From a checkpoint of a small mixture-of-experts model trained on Wikipedia.
Size: 10 layers, width 512, vocabulary 4666, 39.9M parameters.
Experts: 8 experts in each of 9 layers, 272 GeGLU neurons an expert.
Below are experts of layer 4 (counted from 0) of a mixture-of-experts language model. Rows are named router (the router's row for the expert), gate (a neuron's input weights, with its number), up (a neuron's input weights, with its number), down (a neuron's output weights, with its number) and show model dimensions 0-255. Each number is 500 + 40 x the weight over its row's rms, rounded and kept within 0 to 999. Numbers have three digits each.
Before each expert's rows: "mostly gets" lists some tokens that are sent to it at least half of the time. This comes from a sample of Wikipedia text that the model never trained on.

# expert 1
mostly gets: " \"", " ex", " pro", " University", " school", " ch"
router:391481480564464518466490481445467414496435456528535525471520450522529498549483515464454531514525470477501572529498434471528528458504472510522570559486508493500478490596427545455430468525449536585574514477475438433569549418511442544534434504495529487562527497470482470472505545504494514540537442472504466459489503519532542471507530457460507515474509525466505447531511469444464465507464460463479480554502502490453529547485441491528475504497525527433539430445495482562473496513432505523508489505523513469542522477467494508456530493492518429563413537488430520536517399443502514536510502476464500456498493511455461445490545528517540483486495528485407539556527507491592519544543453443541440555545511506479589554485498504534462481518480517479551421465497469542550460479494532
gate2:499537555538517495512473590513485524553425506494455499484487528521634481478482469474520548541574453496498421535463518400481478485464501597550483480466536487509501549573542559507541510497471542501413510505455534475535491468413471511463520481601507490472523457525478527513507531493503482542421467500445518510455544543505452452536439508581540489448566442486579506421429440515530505438526507478496528481532454558531512509479461470525556497525489489523446450489546522439506586497551406513568511506436490504421545530512422504542533418491460531442422486500519492454449438541520479535504466447468508511486491536490554513497565497478465578472499534538473554548470457543547476442601569476520517498598485514485534499537547508530519448442515488493469537532502497482448483488565485
up2:431440468490528550524506517530433480469570492475476466458490511479473414500477527456497495565528533598475547482521518478523546470421446479566517486496522483465485466506437556472444532521457540506538425571475485493455437531498555484510490481511490490480468497490477532480499458496527463474533476544510453474507489487486475479538537499475489522531523554415553510458533479528507545441545465549531421567498519515547518539485464504487521507512481517481528485503404595501477548442490483504523613473451521519552529427469504515488517503468481489485574474497417494479491463484468471459519424469534427552532476557451610490456480468474459487435491511606556556499524446457496528541475424491539466528469567492482515507508494464485410546518465494502557529470500524523561472461502491
down2:520534491557502605464546502491455566446525453501486531541452463457464469464517492555481459499484464434456482507549481520552484514549567430468548502455532465493491475531482437459559558536502533467543513507500532492573459462483467518468570483438490552509525576532530494511480460549490446454552460470538500485581424506457520529511497510429495504470452500488445503444473510476518448489481519525479523475502512531501554476448552498528470489502475508451450445492422514514438433492501506577519561416504522546570561459488498512560545441520526554524515452476518455519471499542454492492436513443570481484438534448531479525520474440512505469512536503555477483447418492430458500476457506505485507493431487511528490567498430454537507502594505497514472522493505466509485499594501511
gate3:502583534498486486527466539441568514451437473526488511460543453512498473532523477483534528440528471536480421545506551534441487516563465518519450512489475470466571506475520481534555520497474479559479482513475494491497485499574489502537517465460562517566589449503451531509421518446489439564475443522565435494556461576486462465495468522487478512472477517555538578473464462567482462527528503530486514527437441508473473463480436537430545513533522554555537556531533512456451527452523448523468468543419525496573500518566550507505554470482525480483484514509469538505501465550454507510423435472489510435458517437540553447453532488443533503594500513456529371534476513545504548453536528422543513450470552441542502502494499483485475534451503515499505476478484424484507541527511538
up3:531502547522448559586522536576505488463432462485476490420494512500461470505460526389501522500497512489462552395523535555507476431533519574518474541513535483496412515509451483490528492547503477474498577467405465505508531466595486465473497478495494496442501533548486465540515519522488513463513514459483503526494511477533539538555500504526465511526600563439445526423524534470502490510502506496412534511529525441458558573546431537485451471526486581557495535454521456515500494543489523581410549469540587463478531453440467550481472487436532468511461493451526505532492502468496509421467568462489499537460537552522444483454457514552516449507547610487504514574438453481481438532523511516520461490503497455458533546439577557539465532504527527508407383481537499565511451504518549
down3:510614528520490514495489571535495527501503484446439542482494514481532531519459464388497484487438551495494503496465527476466496533451467534470506505558427435455507495524464510552490536505434484554502449528510499540516532469519498455459467524545478469547505569487520493512534475516524460505494446494489430464493500520457514539511504494492496516535485518543451542457465509496489422544483506503465531504533479524511529450487552484541490554448470480426467498536520529502518468494485477547517460516460588501541507424540526436534551553442503474501521465534462549513591539489474426559469474460592471455412562510539497534485500425472503574554419608527499483614567557550551507506471500473553532440433461439490491553470509478540524464488499557488496490475515488546560565461502509
gate4:475593502568525496485457541411633525432529555510610578482541475519549549524511448513413547533432391513518513492530459487483492477496429521483468502502544500456476476509466493468498471492544582546561504523515537490516508496499537468447480484504464438519438507490495497503581477601478495535522550550455476533447507416432521486472507540521531524410505497493517472529548539532595545441610491527492476476553423493483518470440517500487493544529501447482447451485452507446456463475525512582510495447488529515553514502463523566560515552533478563465459484493491482489466466452516440502477484532545548492522427540468508511525537507477524477501480563468425497424540560545433517529540553481523470502452530526558483517431503493555558580430449495463470507518457543499535494426488492
up4:535492545580437559430502479458520482495505490504483475506509521444557448461479504513581503494459536446446506531530589501480570506433434485526519437519473477528536539408488461470440504563488498495519506450556513528506534555473495511497487491448485433508492535554494479494531454597502423456507530544451523458549407430522509475554521497470476491463447416476498436447475512581511411505534544501463544456471567515499527517563445536540471471498504546475540487523538536547572597501523442482525522439480530580458510548516481512415423501469453498460422564517514472487489509514523448498530458488494525443553434495520471594420513537451515456477485474472516489494519475525499595472461448549522437473480494464476474499530498500498465474463528447545528502521522537467515511460489519
down4:499498499586475545404478458491511483492438486450538502456496502503503463532560551490479537531517492509436533448509550482491515511501508491572528496518532506481482538554554503509493505461494549551455526496425492559515525557550531541566502549508559502505501507533469537458549448551527512470404489487470511552458499519549532489468423536467517533429536471474564470477470513553504537511524601503532501577476541562503593493470530540495441514478571548444438486510450565491546503496462454464515542440543606563474486467502561494469524512474475505478522548460483472440554429536552454513481459492510527541536504570525539524545508507514550516505490560518502531475506567452500470456498540464532525493471494469415478517458497549542532451457474431534515459487499513548464587463506498
gate5:505545523481553492458470404433582548533536465480404515550498475524489435527535520503478484513507526451500536549450522487501471498595475446501504540517503463450521477546479495412514484488530471451517499512514486545492495507493488505459465481484501519532463492525514458537543456526450553495433541471481501448595509494473508495487526469349518445412489518545527489463493522489448490551458543494436494565559485464512506468550449472423553513475429495504546520499518483454520499497506532464470510506462456563497526478512494488536478531550475524595552515502552538556519515451473544458418456521469498520510542463513505450535493506519541503504526533510447501488532392494595557502496484607545455529416479468438494427445535426461536500504466410514524492451478571581473537488511458
up5:507482528497529520502498534508516595475483434461519516472462519480433482512535535567474519538439502497571467494548504481502532473548435543498486581560490454554508533485508488460511466478417577527510466507470581540477477460506486502552455455459503544491468534530476434524502461493556508522525528436474481488473478494545556522520476480487516452530436571525472501521522386464494515565500541503537512507539437525494482434514546558421517541524486519543494553511472461489509491531610504476411513482454441497456483480527512450577488461477479488506523491458490493517476512446492448488494520577527502531496537541457509437547588522482463525564461493452508485544515414462459514512498539467496507566510472570460556526497536512483563499474528494500505476474473491440451519524518541
down5:447527471505575479524468516517523511496581478522553506504461457452469519562559481502481482449443499436440528504533484564596454594505497560450464451478511519521504484462605508456514468533447463451484534518450490488491421561508600501580454579488475454520569495505505472525440516489632515431486515533510598451490495458505475488532499439503486511532518551503510504549531545510469498496586472437502516481561532487473554478481521502525470468469546458538500493594466519472487425525544434483545553414548531494432522479540489562561527511431487553572464513448520486426488523483482531538444520502471584513507546484475546482500513571464553531567519483529481507415566469459495518471477504506413530517504561492472542513530486464540498455504543442467483468509495453543505526423492538
gate6:464432514515521588438467500501483504448526586556500428475480530463496463501450487445496613449469521531553451554546513509498522408483491510462433466584509518492516517524446505445531535488488533473536486502491469490512519416503473474492544523400484495546569488518469585521460537470569541459483573568521510462530491538529524541456513458440534504576510484572494499408545486528539436487434523446480487494425561455524556461511489506463484443368433546463501509516582531489409447414559534595525499530448511475515516521465481422520502411474420497525500511526483524472548495447454481558449439405452595471472493439550495537518494590537492538534521498529498450492518494462534519526510518493569508523444512510500470509530487480488560542526582571483474466518544447538519436476503478
up6:498505566585517534449534495507506497499498473494443526523417471500539489562429466435463481501496491435464571432519570443445522537432432479450464457548535488485528516464517526506500445480491503488424523500467541456509462474513488498534534450533472512414542487492463438506527538504519499515428459555456501507531599588507528512453472421522540476531512519568578507506555454493508510472475494494516447535447513471538467452534534473528420486378495561435534572455466511540523511466542512442480511552509529560577530487514434524435494481416451457524457450485497493458517511475540440585512448457475485521503626506470488444491535482502479518423472535449479463463543429528552489491502497551498482581519459464539510477494508550469557430482615520590464540480549499491465509491473435
down6:533553582476491477549512510504523494472465466500520449494454503486563528452554471431440517491501490573547506520532428528390426541495458467497556515567500432531511476488512536411595467502537535484471476470522522419463470454495553469491548502520499461426543501503512440426519453447486566412520516535502557542515534593501498460425524545521492444500544486495505536446515574536503513531578466507413573549460487486482479445506558457508511498478465458454506564525459502540496540505539501462523512505507506503527462501460505460497552472478490513528479500499500437486498491533527498482445525509498492539473475474534514438502466473504458427535518432452493514502523470530548531423558574426461400522459521481506556485492514466460507498560507488470550450456473526535516559491497444

# expert 4
mostly gets: " that", " also", " he", " who", " which", " they"
router:436486484542505523480526477470477444430542529503564469506532501483554487549476497451427488496526491437495504522522441461588499465516419551534565536474497507458505498513414553502469490521478492587458514515516507527539529437439510506505524560543483505559545474501582459552519538506518501457579446536464488430417544517532526503440532511463464494519467542474533452494521505508494482480489441529468446457523529488517553554454408509466494549443542497460549457534476540567524466493461549540538490489551471494500525491454498516490496488539565459539387519519460442500529455553482463578515506534412597563488536554449502522455453487533516448489475488526475537547478534475517471555498521388594507535502474558497518502527518479540441484577516526525525453479479517512520486477440504
gate0:533466470499489508478525504513459440440517536534458552497481447537505505487465499489535495470479552494517608492508448459533465478503532502451542445451542558528523506523516507525445494549586472511436506437587521444516443486616532527512510545498562586509544536456494453532472533557498493557519583437536495506511643497540535467470519450510518509572512523540464457480533501494476430475461416454528513440508492434498510487421539500446488489522555521498456463477542500484514514430466539515482517477583532472463537426554465552559509469472522481447503529486576468496491457472612506473455483462434485525531419441540462531436493562495512555470470569480434485524443515442444531504479449501553518439529513528518492456535460452459480473510528523494476522415456539430490535546449528
up0:480536480520480546492460463530569560412483528472497496475495532504522499511477520511525490437543520511487457519448475477544461498465524488540452419492448475482501532560517552411510540555485488435525481502534489437496488542479563516420442477447547496523446423456473511577496506517523497569504468517503446474499488523545494487450542483489520523413562495497555483488438448493509455424520510465444492515390499532464534470473532544464554498540525466445431502554499502530478517513541471546494504534466482448507515536481533482485491462487461512532483496509492522499592465571449501533467519452447421456484566504445577477527484543468445527503528461469466452480473517434545527444532453533392482566509508512517545512521572490564550494512532464475583497509468473454489532487497486
down0:522474488521478511503581547555557544506500528552496433498476447467492466487468486456483454504474519470540469514513483448505536526470512502494443553577538476462464538516491518558554555483537515468517574451542432490515549403419463502506468500490518452401500454565455570572404437469492548559478494499548436488510481612535483525432495545508495443450486543545505448581489500487454491488428485498453509523481569566514610487639442514441549550519443569465494481557504493542486496510496592501470444488501539504521446490467462480455482442502515489538450499483498502562530513581475523470523504495477429515501530490479443449529509514487452533450443451431501487476467460527482491512523470524484522465516525570480525430540481511528462585582485510452625518555497509446539486466558474
gate1:528594427489480571456417507549465421511495421448476508528540510447396428548561516485541567490465515529489481488530474533569466498489454498491484557482474466501525449534509560514496552558508495506604483494512492540495474507527571540505526484485464512488448505553504523522505464558444519499501500462475471528450501494437475520526513483437483495536563498403485487382507556496466518501448470461473489514565501452479501516521477471484527456544491486461461471498508422414483464517584533486471429555473550543543502475474461469455558505546490591521453560521481504466499527484478512523465504525481490433541563509578485446470538474454500467495553500471466552449472431502459532497530503431521514517519533476405513552457521452504495487503430557545559525508510487492491520511577491
up1:450516560446509532469473557453429437512474560460481539493388537435454440545505457484512506413442619518499580479466562557551535418517538528435515523498557524514561496535484533475472470521510500477494404543490487522492518505458505443571494562536581535536534478593448492455536479559432501558475549493440460535471479550466592500441500562483529505516508544542510541533547423499474491539458423547488528527500528466566494474379476565493474498539490487534492526493402486472499494562506531554510552526514494481558545470380504498525549485508442480515531455462479549516508460434516503495498483516501520509450527462521541485528542506530469478520456497475541584455498546463468504583521482547519496512423524485545496448570514489449465532498442463545464506501550540489430457481550537
down1:461544463505450460541540525511478480517526560488513488604511551534492549522519414557530490468508512504523510477550505522519445524531491553444525511489549455492517443552537577447527627414536516532557420501471449525487503560496455515564494497427475523508581423499525481551460528544509488467537482464476533443446513527467511486470455499494565390475513561536443468493517478496512516602490469542492508506565477505561496419516505500459543493513448492523495509552430490496492491443501481507498532521510532493501542467591461489515508570499520526429552462527554489551484519570527466494499517547508432542519447491497437470513516528478463531596536575490471510492448545512564469560519488397459528511486489508508568454556504563455519566461446429565528505566448432490504521530418488
gate2:518506490497578495464533364528542551546524521515503568537422500527441554479558478499580452471509467495425593503481492481451499495475498536553537511478454538507407516538535495455515494472485513471491532499482477518459519498520526426582474506504688449469526475513505524527533509477528546499439503524458495552520507481483472464430527542532502562457451521439485525536557490539547523445510524561492517455509530469483506473536526497533442480480502513519507491487510482440481481449462464474482546510587517408612462495446505528515524516531476504520499509490539454409491493544499487543504509511529495433532517500413513419451509513512417522490487514522506574473467417500479557533501496531521425470464486527570528531527483477521596494511440487520435602567497450521468506489523443
up2:502464553438477515532467492423498488501481535453458501467488507582580560454454469543513589551493488520454547501481535438546537511591450526499487511577540547535531500453563492462432454502504472454491524518468490540549495406472577451436491449481488476484516523462503481562477524507578569475550486521481468579544542438501538471471548494535578544430527371450534537484563497496505574485479505525478464564588568448495523541483473493559456498491545534522556542475492520513470473449471546527541492546472520489455507476444540515473485526456532475492512531474479462490493471469436506501488556497496504476490451564505517482447438519434438538571521498438533524484476472451464468526484514518501474415562475478477543470530513488490522397597513561522507517478423470458537528454550518
down2:550516541442479495425494518518499487484525495530442513543546435543525489447497434516558475513500451468491444480543436481451544529494544496518475516565469476496449480504424470489420533420484517503496547514559458508498509509468501444517527497515442501417481574446417421533454484459463538472574539554427447580526526477480556484575461474533517521400483457540433525516473514467473461479538486488522483486487454497521574553544487457500487463468401540528562552515524446483490536434532505470455479518554550521476480469501467609502495511498399570526456487470544444558565512481494471539421472481430490507479423487528446470517537561536488534508531469471473468476495506440579480499518474513468467479526495539494502484516507584447556475542576477506501492530515474444525461514544503
gate3:531501546579447519571510584464522464493498514560572459523528505531543457527511503532491497505486443468408484523541548489560496469506514562511556466491494530482506533528448515445517454486468480481437426500460589473507527457594502453506534492455504561541493476489460442512468537460507490486552549529515514487448490531544549449510500473464580552506498493472491482427632535561517546496474488473591472489505475527487515420567480452500471448481493481469478561491469534503487424460457436481476461499471490528451590445527459499497473507490549450501508499549545423479457561513516458535483496452479554572519542477518546563531492499550584477489443518509510463527417409507506443470487533583517452495560432464528477489496514464492497525533472473461504486509550452498523444458482473
up3:500524504464491601502508529515498519449456541453493436566524467477499475467563519538601530568538514477478524476514490545513525468576514480525484484507476514569558503493445487518475493529498469415506464537537449474562495575498493520520512534514522495532426469412482453478492503471502494478443531501526483504505480548538529504503495475519511526527495499602433544514559459529472438449467465475533508452483466496549507482530466483529368496546465536524528518490497552468507464402521496540467457484435486503467555543468528493483547496484541527494448500504433457398554470501441523475507581510568497445483526455482451510516502502532501592582524477455512576444560523515474562537481477492443450442531536531524535554453510460471486481505483532561465483419517490525546488516526504
down3:509508466524538530512498531432510517576456554459434528520536446517579460571478445551551408475505539462434544537523512489504466446510528517562429483563509523585534488558552559482490501535523437482511517555515430433517449518518525514499496511501510552488529563475532587489533501504497551479564486388521522558499452527559500540523510476510468489544548460508438517557616453478506572484491563498467474537427580586531552533499445578456545549497483452531548496428554471507512517454501483522497533539530491504460636481489458529549511490484549517553469520454479455445505485455485491533535396457500501493505474532589488450481489485469502531480478509494474519544536483419455522492476552551459498489494464478537504462524425520472464501554474528511472431524502518486515468507542531
gate4:453571491505573564466440484492507471438460572503488481546539500496502516543450569564568475455459574494485500574425530532545504491519543416586500469520486441496485545541499547507472462464513566593516472495461556567502556556466520501574486480478490486532546524525518471487531540500516570471468439464515501530542529446499459580526502547497477509474550440483523540524513438463496448597434587492551512521508476558516515508495436426516529525476535495414433487519476480445532442445477506505453504454485455475515548494466524450494579468512512539446535465484512543499512534477554499531472523507415542486543526425467459495515520473489510521508505512522421469432467426526565475467528497543495479506489558493476584530483539537439536515445466466412529421501437415554484450537486494
up4:490478498527501522516520587529494636523475482456557504506505495498525530498490543482530531536501536513538441534455516516452580458478514475524490537533459554503527481466494489468473506464456437482486460560429509496476485521529516562502504557545475501429463506501489460484530481505468535545449499517512481510529484520473531459522459498519509530501471501517522568500524416461528464491547560523511527518511571424495468465506487502560499514547434478578425546501506514455482467532565474484498539531473501515516492518473438397594526488488492475462467420476545505523527505531509401486521482569550499544500492446541553504490466450574506523456480558559511508483557484481464460492472491520459444550474486534439476475514478537488478499520546537564469564567537513418529535521465546
down4:484511446537540519540501501532503489489589529509511485472527510468524484471446405528528490630428482463508485498542442460511479469517527533519543406499527519467441451538551512442498582569467473529472514461513540577494505515504466512475431573446567484426467507434514529472498520557470538499532463475469443485466488480484475488520578554507513457441496503511512503492416485534509456544546477442493484537563513582533452478465458381395483460502466502570505463532563523488533537460470443540527470562498494476509481470486474484472499442527479474495478527422483436492595465477579443558499533558485515520504536488575496491495477579520472460473516497494449437508550460491527544509454466538511507475519499517497482511490546495503498537485493540562519533486569546431552499490506521

# expert 2
mostly gets: ",", " and", " (", " of", " to", " or"
router:434453453572461494506531495449470406502509498544518484519564448515536533518475479487425501516554440479418593493422457493584520491484460498520532500529500516456517510544460507453490521547486530514602488490453509453548504473479497587513512500511503496482515509522533469546512487501465502496555526489489486484479472518501535497505558511481447497497465513453585458510472488482441508459471479471441471558465433466469598548501441571483473530471538530406557493433511477504551446533465445599502513549562529469556539523502513524483451498514539478525385508502430449576492449527520536545508515545525530497477533523479429457455529560487489497507450615509475547538531477473491538484493478460508479501509468515538520526527447521501475488539462494538539464473503538491591428481471544
gate1:489448494498502466448373513456518488415421552483451457527539515503505436536438541484510480488579506420499486427516454517505396430406501593486510548492548522451543587504499487526508511467531501505473455511507526506446431529485454439470535440523563516549519546494482482481462500448592453515545527500480466422514461442486479482486439490454578512524487533490447547547511432542434457461510490491505413533536535525536518491483520545475477570575500503443450530463488493470466472532509486468454446456513508508522502509480456521526501452503411506541490496506499491558481542480572523451556541499540467551505570428466477552541466498552482522473521529470498510525473546533498509512504418472542563459520498597516500513522464503501448502537502532518507477490476464504460504499553499
up1:531600578411494466530445431499439525490582513488443519491502588453506522502495456519496546548520538488464514477523448489576475516456538537556531477494453480504530467512493462450530456462462482438526478522488503522448559520517481516544479499505486477420506524444482445482508461409467513556502553496539458497554503501495512538512520528524483466489494470515564510530453507503460501534539493474566495460547565542470533479496518525441479495547559387494574439582543498440473389545602496473555496457473488520457513485565420498506491459550540516528452504513467543454481450501493519505548474553516420460395556558426517439447508535533436478479532483492527460532506494478519487454471478469477490574488505498447506496501500455505522425514515493496512497459566530526525490512549478
down1:484565534471545530536482492472541489489465501497513473528542562550489412524456545457486471501514491420525466491509528513520566577481501521496468456502425425488468527584517534530504522468574465485525468477442466552492565572463490474472542503477471430473547516542522461505523436580586478535507551463584514418531436450516511494496421547502446495519553498513462535511531453509562557518436472472619467554506454560502530449471513522463458517570452473471490460529483512522489454465507409508461538438479510492410559487547480526490482472506495445524450445477424542476541518485590517541562543463454498457451447508463447396456547549507472556437511480573549405508478510415560548527551513444568437444522437560481486505448516434489530525517526487474554502486502518536529442503561538
gate2:473511526538502524517587523528476439467497506456417527531556507475413460481417455520491466460427516475546482498527514514427475448526431508510490484542464441481448507479470499474507491502458501525561522562482491465469533424474531495535459471490439505494499488557444504514459484517517473543412517528513546509489520406518553420477492501448480459516465470526550453519507543520452473473486541551586527503563481514496535512566512483471481466537442522534477551477474432437431552434528431526508517488493449479520512517468571472529469450553541439541521471514512592440533471502524603521465442503444497535538535493568528475472481493495447453458529459533440484525490480524500481508499531445441498505541517459530458510543472520535483476474558511506534472475523497520542489512493547
up2:599487526507585490594512487514497485491501521457496518518481454517573514500563540474521509496546566563472497520517473448559446421477506503485422450597476486462594511533562558448474493504496473536485464530507476454423514515541407508551514584505468492533509482450529479494540505474535563504580536508525511546499575534532456503497501478499484482540452533494499521491547496493495498543418549471512541545475572502507505400505474431458483513520602493463547561493534569476548526500488577538478509525482488447524491450555526542544501451493509521517497476517502528530496479444411440376444483521594506498432481494484537494480573531550542520490530484567481519456486488519502450501558470507437518554418498614502486445504500516530560446496513506393523496560516513511454470488522481
down2:466573482560476525500474541473459389522412575416538478554466551494462496450472447489450499492478574446469547474456483552492542501455541501540487435502497508513538519503528514517542537478522541562495481562501526550478493490514502456458497453548532540411545458509485544512529514532478517483574556464473455488505483448482460447444529490494491464465531489544512457471501559478529481480499530509462546456541486472480567517554496480539518543438450455588553533497464453473466507445538516506404473528470564471495413524483504505484483430521460450472467461527525552479463484544513460528480443534506488478487557558437578450485484512534503541523535542442469569464523482486405464516511417492437497492472482544537531536497467525462587476568525515488447580558485517505550499461521518
gate3:499509478517508511484535487540465502453541431551473473506534477526505557508442570562433523548504531470472517486528497555525516438446526385494523475539498480499525541492511499501518534464532545515442430484482535483481515480486525481556444583483501467516521520466542530541494538500503479537495467507504499521509493433484488518427499447531464443553497576513513529466503505472480560530449468490493498460492508566539513548456453441505479536411468576531493450559569408539514508513481425452516435494522497415509461420457556488546494473438490501488471484483507552405469558512482536492503492418489504502490504435454530408521484530532450514579487536554505466513544463474574510575495521519571531481472426534611452541420486475527457537488545575456412486549452506489457472593523482
up3:558511475488482518488517590535509484525511547487492552522561475491511509585447516563524510442439500479487482512563513506549522508524530524534559497473480466551515502480537486509474428557550595593538488513466553519543510472439533495485497473484437464510480558459471547513546482472487426533541577532486448457532571469491532515533578512491538528500481488527413550464512530489476540472470614450448451607514526490473496552538520507472517500487488505533502493513481500502491477524474471512490481539469530498466556444503547513508471481540495530489592561522484497530524544499439455560457507507498434513520514472521489526476506472507509489508529488533497452488486504477513478564534448521449522548515430491477453521571475499485480532549485593506537543511483368510504495457482479
down3:502531596476533472446493577476507434515431494480510517552568452524472473503570518477486469539610489548458486538499547538467503521569535531524532504489511568441516503538530570429474525422479471446488509450487446517428450530445521516449482560497487582543486512599492503525511491496521551515509414521431465456487517457399539490553467464451485549512429466544507459508504441546529510469431474521518485444540560438469531459444525526510485494502521421486491554457493469471430488512506448503496470499513542513523399450447425483449468507445471515493544513536571511564579405523536500463510458502545542495562466482484467543503441501523471506441488504492549481525509511498519576473576505512512528509453487521517528554516468517504509466530505451512545514523510567531528487438488450
gate4:432562509507561469485478538488592454507473459507497458478451506544528491520490460441515508469538486477494521503463499530484569512450502547536512483458472530529470517496507497538539470559450454497490456517481530488535495517518531502473523480525530545531522457445522604499484563530491450457441518542482528567458478524585435513559515440526561494507451482541525546438544481481557564508506495427565480425488474573550422562516490516457490440548534528549494544498489515453499552479488470525532451526509594433518496440478537564461519453460460509574532449518542547452537484508509469518475475570560596560518442495501461479573485487505479567521527537513581456513435438448420486450496487502513560490529431444536554501485539501532554515414535442554561518485423533446535512469512495
up4:510493462520562471538528465540502529562500423526461509484484519455506553464484500510527519510504508493510503535537568498518454499538433510495563521468430481452530480388475491459493549532509549489459501436472534482425575426497531475531535552457526502518481452478530532495574485487502515477562608475471549431559441410474533504491455528461449448455565478467472539423480515546533539506473517485489418446527469531498481512460473519532498455475562518499479545474565512447535547552515503505464491510517591531448509550436517474491582501555532398406520457537545447424521367541480502556509511452528479474489549544470477480497566459503481502529431481449554531453468517533481499508523450554494537514494481542506473470462482521527403367518516542533514518488482454537520442511550510
down4:509545553475514503500526460508480554462541524470505498527426519486473486360606541498444429496511490541564419509491536485514490531479550516531487468518457487521457516545510466483525452382478443516552514470491438490482479531463541489516420470511455531433455534473506473505544420463466472514533489457512471500489542496481553478575493548485466481484461456508462478508455519447453533565497497492524507523465494500494520442525530485483544541476490477428539486474495516559488527452486530417438496472473476516531572523462547407404500496507451481486434490460404470565489527446429538471499468439484558504521532520436511470482441495455476469485472492471481513493582500577556477476499467471446529515451575551627505506555469524537452566510495549537423504491538489524534423504530442
gate5:489531547521456516486483571543557510489545551474513467426466533476429527504494508493447513526479472520477494449615516467497494506526546516502544497511535445531483523453507473545509512586494438453488490500483440511433417506471530508527543458480451420490524556487415496511489466452488431512449437559511514510440493534508567419454526406503490464552495450487464470509513478501488545490468523504506504532503470507515530463486542472549469548454521477529533513483476443440549471563502518466495508455399503514490476453480482481532468493457522463490402458519516479450491524552488545555481459528481473486484467458523493535470488519550545484422501500476472535517594441534493431470476546509555524568502489479535427539493456534478526504481511513400490512473547509562522441530472442
up5:529514453521518457612530507494453519531564558532386489498535451449474512505535442497480534506487446514497536487480456449539533482466539491468508512448421473552468490489599477490595507441518510484492493496477523617505495530511538515496495463471539473554480474537523544471543507473492531468622479506547462525584577443480459520569476479470415563528448469429522524445522499465455542471508492483497478524519495493493547502546463496527501480547455487438487557549425488506536511487493413463539500480508441499560566458521561464498524509459491542529517496441544498504436415503415508467453541585461526492523466532509529572504556476452494504504528529481495504526490492548532425491489524417517594449445484436518513594502474542500489511483474528559529504566556498492513441516481483
down5:481531521480450536374503510531541565503447474457489520525468498479494443499505578508504498490523464516491476451563429548498504552519453461528527550450462470426478468471441449536533514437533433406501504517530457504482492485487466603474491538434521484490556520527462448500516438523486482524462510472502519457576578523457475416407459506544431469517539504536522480471467462525570484443437528472482516489569504518426489514464506550535480542414522495531504539514485458516477481526496456513510531407484534411520466450474471558463499475497473558569508478506496471484501482397485460421530466464548539436506503423483426508424545425513472480570532492475492542443504493523492526471465596509529494462486449511423444498528549563501510535499568461486544474489573520424508469525484497